{"n_layer": 8, "d_model": 96, "n_experts": 64, "experts_per_token": 4, "d_expert": 64, "d_shared_expert": 0, "activation": "relu", "moe_layers": [0, 1, 2, 3, 4, 5, 6, 7], "router_score": "softmax", "normalize_top_k": false, "routed_scale": 3.3, "balance_loss": 0.00024, "balance_bias": true, "init_std_router": 0.00982, "lr_router": 0.000597, "vocab_size": 8192, "norm": "rmsnorm", "norm_eps": 1e-06, "tie_embeddings": false, "optimizer": "adamw", "lr": 0.00319, "beta1": 0.9, "beta2": 0.95, "batch_tokens": [16384, 32768, 65536], "seq_len": 512, "train_tokens": 241200000, "steps": 6398, "dataset": "wikipedia_en"}
Below are experts of layer 4 (counted from 0) of a mixture-of-experts language model. Rows are named router (the router's row for the expert), down (a neuron's output weights, with its number) and show model dimensions 0-95. Each number is 500 + 40 x the weight over its row's rms, rounded and kept within 0 to 999. Numbers have three digits each.
After each expert's rows: "comes before" lists some tokens at least twice as common just after its tokens as in all text. This comes from a sample of Wikipedia text that the model never trained on. Tokens count by the router's weight.

# expert 40
router:499470494462432534507458484567486574547476436530462529497471508521483519507444516442481506476535498493534464501499566392499514591482528426494439468527551509472568502557504549464536485550523435472504511475554430555560516534497511574475479503490473497489526484468418573494480493588485490536
down24:453578539503509561488510520511549494545517471437453512522518466475498524475452566555586508494559524523506501416508504489565487483524662495472516553519483513517491505512550531505435508464492548485504534496448427559525483485575517563453524507529504585456541516443483507498479494465485497457
down25:557502503482438507498474532568454590547474502498524530569438475556495490479534491501467565487414402517555476434464537514511537496486497506541470432486491518514511501503515481536489416501548531522542516522475516511545473496512457522452463455427463430471550426496559550455565424503463514479
comes before: " to", " as", " in", " by", " for", " from"

# expert 7
router:509520533478517543528462505568451543507460494504499489589553534448409503547519501564458483527529508486498580452475474533547507599563587479481509555520536454500561459457544433542513426555458486544549487483534475474551444487514518462424453527487539515482547457490494531495477522542506483490
down6:460444509469481474512540487506569555480516477467535499541563564515498471430453486555483470469528463544481506447447465417526522449542467519551464427465508522514505575514429478461432503522473572504499454524434499509420489503500513541566461474549524487599573438502529505478448525516475506511
down7:453507476526482536482580471560482511494570471543422577519533438452509510510489537521576442502483426512517468456462484489500489528446574436503508494480439560468515542524535546491486486523495392530585572508473527501500547476580532481505501496511489520459500528432488565482438442473519514483
comes before: " |", ",", ".", " of", " (", " in"

# expert 19
router:542541573509490560514473473535444508526459506540603448550534539490474535552469494473485524486518538500433482499455487561482500479499511552461441547485438519559486511531481447513455506564535470445584506501481505466543479526443482600608541441509553442472492471512499518491532472490470483434
down21:524478489494534583506475456476457544541556506556463501501524572472513482515526530500479504507451495486529397459554463514461486518490546510531503530536478425524420538459490485551462520547530461462492418484426491508469496531541463416456485593461522519463433520477500466435504459486547595467
down22:513526537498489494449453442507504450498547459526498536561531475494515521574488586496495527571505518421499527466456512537514504489498550494599543512419541489493444542479464492474460425489487479515447467436402537491531549483520493510456448537548482508576419542465537497534461491558546480457
comes before: "0", "1", "9", "2", "5", "6"

# expert 30
router:450537587526599463454421560487505460548534561542485507462556578486470522507513518549458482525456524436502544428504455542441491562463479465514418505451528482536559549525473475546498518565524471438509564517470508478525495550482523522493507557536457529512561486478483511483543457486472462480
down7:560445509464446504459538515394546429474538491466483559458516464511497530458480494449482470493473488507527519486529445505501543470434576490447495482528504434505558467523552472474447472513586537444448499569477519461531503469492551524571500504466502538446467532484535491456550529450608546480
down8:517458485511570489549459468532497456474425494463503532448483488565496503533520494425529543465529524430564468506489507496475482416446545466498487534644467466549481502481511507569511516471539508497510516539533521490501563529407491463442537525410515525500447525532499467526447432443509504525
comes before: ",", ".", "'", " of", " and", " was"

# expert 17
router:550506455555517598452556545405491579491469527484485530453495476538542492530494531521512531550456467454572509503464535535489445513485473503515486428449504543523461505532480505484553594457444450511437453509547538553541523544486435526486531480584537539550546505477509531487511491477521433536
down7:500470452420507483492514475479547526548432495503507491489476482494516512500504441533437479521482489551496476488490517608448445473487594521500502453517443531546542534513493568525420501435519434591448447459493498482433528430457494503520505477449486501500566485446566533538577476520559494529
down8:448449490545508590485506515445466547465480461557464470517567517566479515490486508572448457448504524439508518444533453483491477534435497473480523517513589488525623444540448489500452507491427498488455505451518540507516526523551479541550437473417487532572476493545485523504455508512485524472
comes before: "9", "0", "8", "7", "5", "6"

# expert 36
router:474531530491491442538524538519516464476461563521461469516470480494507488458467560532494544493412444514524577459525565550545557469542486556462541531457480522420522439469516487570478471473479526451481484509546549565578494468536509475477415562480506458503543443546520492602482502558480497514
down22:451507514468464530517579536533592526572460524547522546471460500501502413501463469448506478575545509481504523490475513433537543408547468514513488612477506494444499438549524489467455452529471540508522562581481502541509523479471518516511532501452446456421486504500540541542529441472485496509
down23:451494445416543540534539485499542496463502517523504545542508471482485473460582529440490500503445555473489531535476574499548394526445525415508508526470519511472542495492521526535548437504548423564541544495491496478525519518434589490547572508479523500462473497526536470456427441472455503528
comes before: ":", " |", " of", "==", " (", "==="

# expert 34
router:504444482470503517471463548528491593496517537537515519540460547398532482564441413471501490479489480446542467513536452526538482544529507534468525583537418462500528440542429471484496485461533489468549570504516468498522467602566472480560501524524478524453537461493551473486538546458500505523
down16:533450390514518455461442453537524520513479463589515525545557515532463534492554526521491516499541580465547499562539540503505507569531575549511513508520420541493459520482500439494453538598468550496478473561470499511551498495499586515479542531443513474552493542524521509448538501523506487558
down17:512524521513421446523421442472526447552467438524541520513507488562467467458422499509430515481523510435455493496568493469524505456548509423563448545523518526571434490446554493507523537522453521494460502494525506519397479494573425485475550532487549452522515527519514461475518528514435527517
comes before: " |", "|", "%", " votes", "N", " not"

# expert 33
router:472492508469590520527532524493558511557528497445502403462471459479509462509468526464522459485537505491475532556467516497581590529533578438505529482521459522462519549455461517472511536435478414568519577509523451434459506506520500561519470447512451528568467558497512469494434523497470519534
down1:531488538442451469536496495502450494474480504529547497485448467475445446547479458503544506484539481438525496553527543531487481550481553474549561531523432542538505545545495518504492537466472531538478590497512534454478518529539644520467424460438397525460493513457464489452500534484439520526
down2:492535529461459462532572422523484532520593525512441514527524597433563516503501514499507491503509522422505464488494468500488552472525441499479516475402444399495468538481461517503540458489557585509541509554564471496538535478495471452496503477442485533544471453519542504480474486420486487557
comes before: " the", " a", " his", " an", " its", " their"

# expert 20
router:491502448514430489501520474490424441398450501538496555445513444506548473473501540507503478505472500572493484417512546471519520527507529492534447525498548539476501526501487469562480526560564465489537557510581530460569465438517481515545497520483470524521459500512556479582515387495508486416
down2:402499442517479582499497539456532558511505536496601509566465392487466448501565443515502539516465564488479541496579486541494477513560517532487548551567541504489508554526456541494534524512550485477485509529431458484442408498545528494517456539523482536524496511519559500440514500474486502513
down3:443606437553504580513470530498446556529522518474450521477545531491466561535518492531527479468471544473549486390505462543452472444545556482480499516512469485428538556541558465494483490506510451480501551496523449475600521442516537562509532493496523513550526482484513526485470539564525473434
comes before: " of", " to", ",", ".", " in", " and"

# expert 10
router:488522560515571500513472516499509492556536537494453554511446495502497530472451510444531528476526538523452486527507495472442558496530429555491576509529419503478501482480470536535443507515484444441474582505508493511545490448552542501427466539459448495425552459414532391508498528577463504476
down23:534408456478458539482499475497501445467514546488496467490507518543438519471446629472465550470522472526516524473617441475537534463405532463551525457446524495440484512514500490585455533524490516495434484496462498518479441495501464568447494495494509517528511584457505485535503559530525530498
down24:464481457477500529481475531512516499455488487404562561475499524388487480500453457546516559442498455520524539456496510528537553489463484522502482522473562447530554505528496511536545472515469511515510555481472495464537445448450555436545493468384508492513538546576548538482558515410543530505
comes before: "|", "-", "\n", "==", "===", "The"

# expert 37
router:458545582507524495522502523477454503545523482547524432495458550489490483456433491460535513483506518444470463516595432510522439505533434493530428490597506442532540521426469482474479515511473420515450555544502562461461467465439499481439458533505500491511472597474489519457544498460461501475
down6:525531457522449538452423558492467549486464487552562506490433474562502526518477481449541431472484468521600549544469481491517547500572591486560490511542490538539501514555450418527513539455507493498487522543470513573512531554484461450535432596528458504504461466533475513491511489461473507525
down7:487478493516424479539439475521433542422526453524479473420460520470496497478508488488515538468512534504455484497511509502545479471552618550523479500506447492498432430527498530525493524487550603533518543574493507507460493539512455532477462536480493557575459512429529509560457600475455506471
comes before: "\n", " The", " In", " He", " It", "=="

# expert 39
router:441479512508574509532468433500543477562572511476475518467548557510419506486574471496447543499452492507580499459467523464479486570473569476464524507431532502580483525556502456495534551514520589521571455482461505461479537468513524528509468532540485520483509496479446447430513538531557499426
down5:523563483539497528500512481480481411551444530480498525517507522524549535473514436542495479452444594520541464491477474474540539523568499486434500514495568497496514503504487465582546462526502589476566478530481433435525519493562544571579545455526469472513521526451477414536510566520522537503
down6:452522543501541545515492540498558514533538514540568472485564599423479542444527470476525471518507542540553515441469511534525457508492572551486522479554536465497467472479505500504486598502441547499521498547489520484426524479559619524489517464567509509513508456516414486508439483480553546501
comes before: ",", " |", " (", "'", " de", "z"

# expert 13
router:423518521533551518517504552520393544540512425552551468474513460494500493474463564437542500473517552473491451546482477553487512453506460441536541534456505429553492510492534575461456495497509432527446542431424478503529454498487515446483488442508564514479558480430479462503467506525437528496
down23:464472367512494525516533476528553436513507488467523501496515525565514491454547552507478419462475503480438439490534532492503496466449427475514529430494505558439473488561531506435506597542468498552471462494475481498509533523535600512516481478514420524453473493480475485406543514508511475537
down24:455548493564499480533499515513468557469466490512518546476461513554490545478477513564564479409522588490586504512493457452440510508546452462480570515563556537534540523485479446470452523468483464513465452490491457432465469465496560520498478516495503554483629521523458473457497435497450496463
comes before: "\n", "-", "1", "2", "|", "The"

# expert 46
router:497534464448475537454540431519461428512446511474515494511565560491545481500572480507483455497559485554483461458476522500476509487444570480533426456557489428479574499513496534479492446453499496485551547508457461563529441461508517586494516518434583473550464538485499471557468437485517556469
down4:429503489486463486469531500493488495511417463573514528555570492422542514492484508492509470586485537482511459490472512433525470477457642451502492509450570473495542579566464542492502519466478490443490491445485476513543470471577535511507464519512516489526514473408486590500529449508525474496
down5:505496423546502516461517485566591486476502513561527499516456585463528457546551511567501509479502502511421497517445499477537423494472527532543490521581443499495540559492512452489535532471460498439475434468518477524435515513572556464563570501530575433479511493498531468520551539488526529560
comes before: "s", " to", " the", " by", " in", "ed"

# expert 3
router:495519535502572485548557517571437523523569481546577482478529505519500474536470564462513481487547532525511475524476468477507573482487418457481522545497553416559500531543566516508482499479470459486481540435548551406522527473525524457454433479593495474479538460452473477489494514579455507520
down11:532442481450498523553561532450510490545526472502554526472518466521535460485447479539485538504466417531499507495498601489491492532513542475496506486472501491489503487577551576501459525528495417489545433424556490400496470523626536430536510505552507525484491478525488479503484459571471439492
down12:492509431490480529509515503502459481512498583556537491506507490524533533533538540519500507525485501446455516585513418496504348531530531506428433482542496489551510498469531483509513505500421494453462450574509459491521533574472567582493483503554517493502503478461538506434520475420539534550
comes before: "-", "\n", "1", "|", "==", "The"

# expert 56
router:535520559504534472520509471535480548472543465497545406425501535509461555537463502461517520463504549523529445530544439468505468532524541451506542549505558474535528565561479529472495512430487456571533582481516511505470498480504506534552549478492503508483449625559506536530527408437467497486
down6:435554465579486467502498588520543545581474479459462459470476527526523453511517506529537427520493550460491555510432539431495431495512580537464435483467476573492521417464467482444513479538581506495472463492486471491475468560428513492501521509467520516539525511506499464474578542475479564511
down7:477455518525465466497506520450533537537446477491528451409513504468486453530604507556579522518518498480533507488495561566526441525462477481452484498472546490518527436498497455450576549454464495480490454480447434566483590491520449460517594486532546430479459501547494468547545483531491485496
comes before: " the", " and", " a", " he", " The", " which"

# expert 61
router:490513499528524457472484508457530483492492494526499511543582526455522481460374467489521482513599455410486481562457501471554516468494497475456485597555498481438464474524480494482532471510472509521563507504538427583445537591516452486544484526467493565541525532486520547492500510438465497558
down11:497524526513537455451557469482506655531501525490499520522474497527496484496560511506542516476532484435489494535480546537520489607543509490521507472459483498474511572450504453498544506548492508621520549463482464449510432447459514489502452467452419559561502437540510521516504539500492548540
down12:531547481482458539437465472515504449505533494559462567533550572452495480441481549503573449533568519511527546464525455535543474572572554552517475523498500543569434477482494517519490508503433556462562489546442492488467491486392464486502517509530489424528504464497567535565499487503455491493
comes before: " |", "1", "2", "3", "4", "5"

# expert 24
router:482448459459549519530557503494580521551465503491537513495528447474549538568470554456517490490597493471517458506516506537537594428485530516436455467526563483449482480514453533496545485572520483481533560520516444444492441508477491558504397503457441516470572547496496474561497510471481496528
down11:514549589539477540513455413470562428438533470482445462483506458509416466579474452515490485444443512526504553530526532561477577542516489525488476526507524443523491477507507473472488506571539557489542541529479472548485492490525529499465487528570548515486487479514476518474580504562450403474
down12:476562464534514531483478510514459481547559510475531508497500498489474539484509514464498460476534556509494547477463489482482497455449482505544520451378619531540526610498530437531474574538470455510514428556498515518443418503462545501560484531494499508508530449516540564470520488423551516457
comes before: " the", " a", " by", " which", " an", " this"

# expert 14
router:516505521530455508433447512487523520500569444482511457481473476480487574459525512543439486543472518515448517478560463553429480481538524441532489503525508469556462560460544510583492491522487453457552578542498480434588499488561520568526503502554448488468568526502527484612541502550472489501
down7:525531544488495542481506486584516559537431440540464448520527477481529529495466542483463485553529514501486508432496430495521522461562509513509503545394457494463504500507467500493467459548534461452548391549439489516458508501482450482504538504514450580489470505465548495474476511452516488360
down8:510476549524488543553437526537474464492561540539485522580530502515611467510494448355562532537515536525580496544482518526572454461487526454518528533454521466517501511499516473461547525480460521518540495474552463517472464497440455474464517530524501465541409504446506524441512472466495460474
comes before: " |", ".", ",", "–", ";", ")"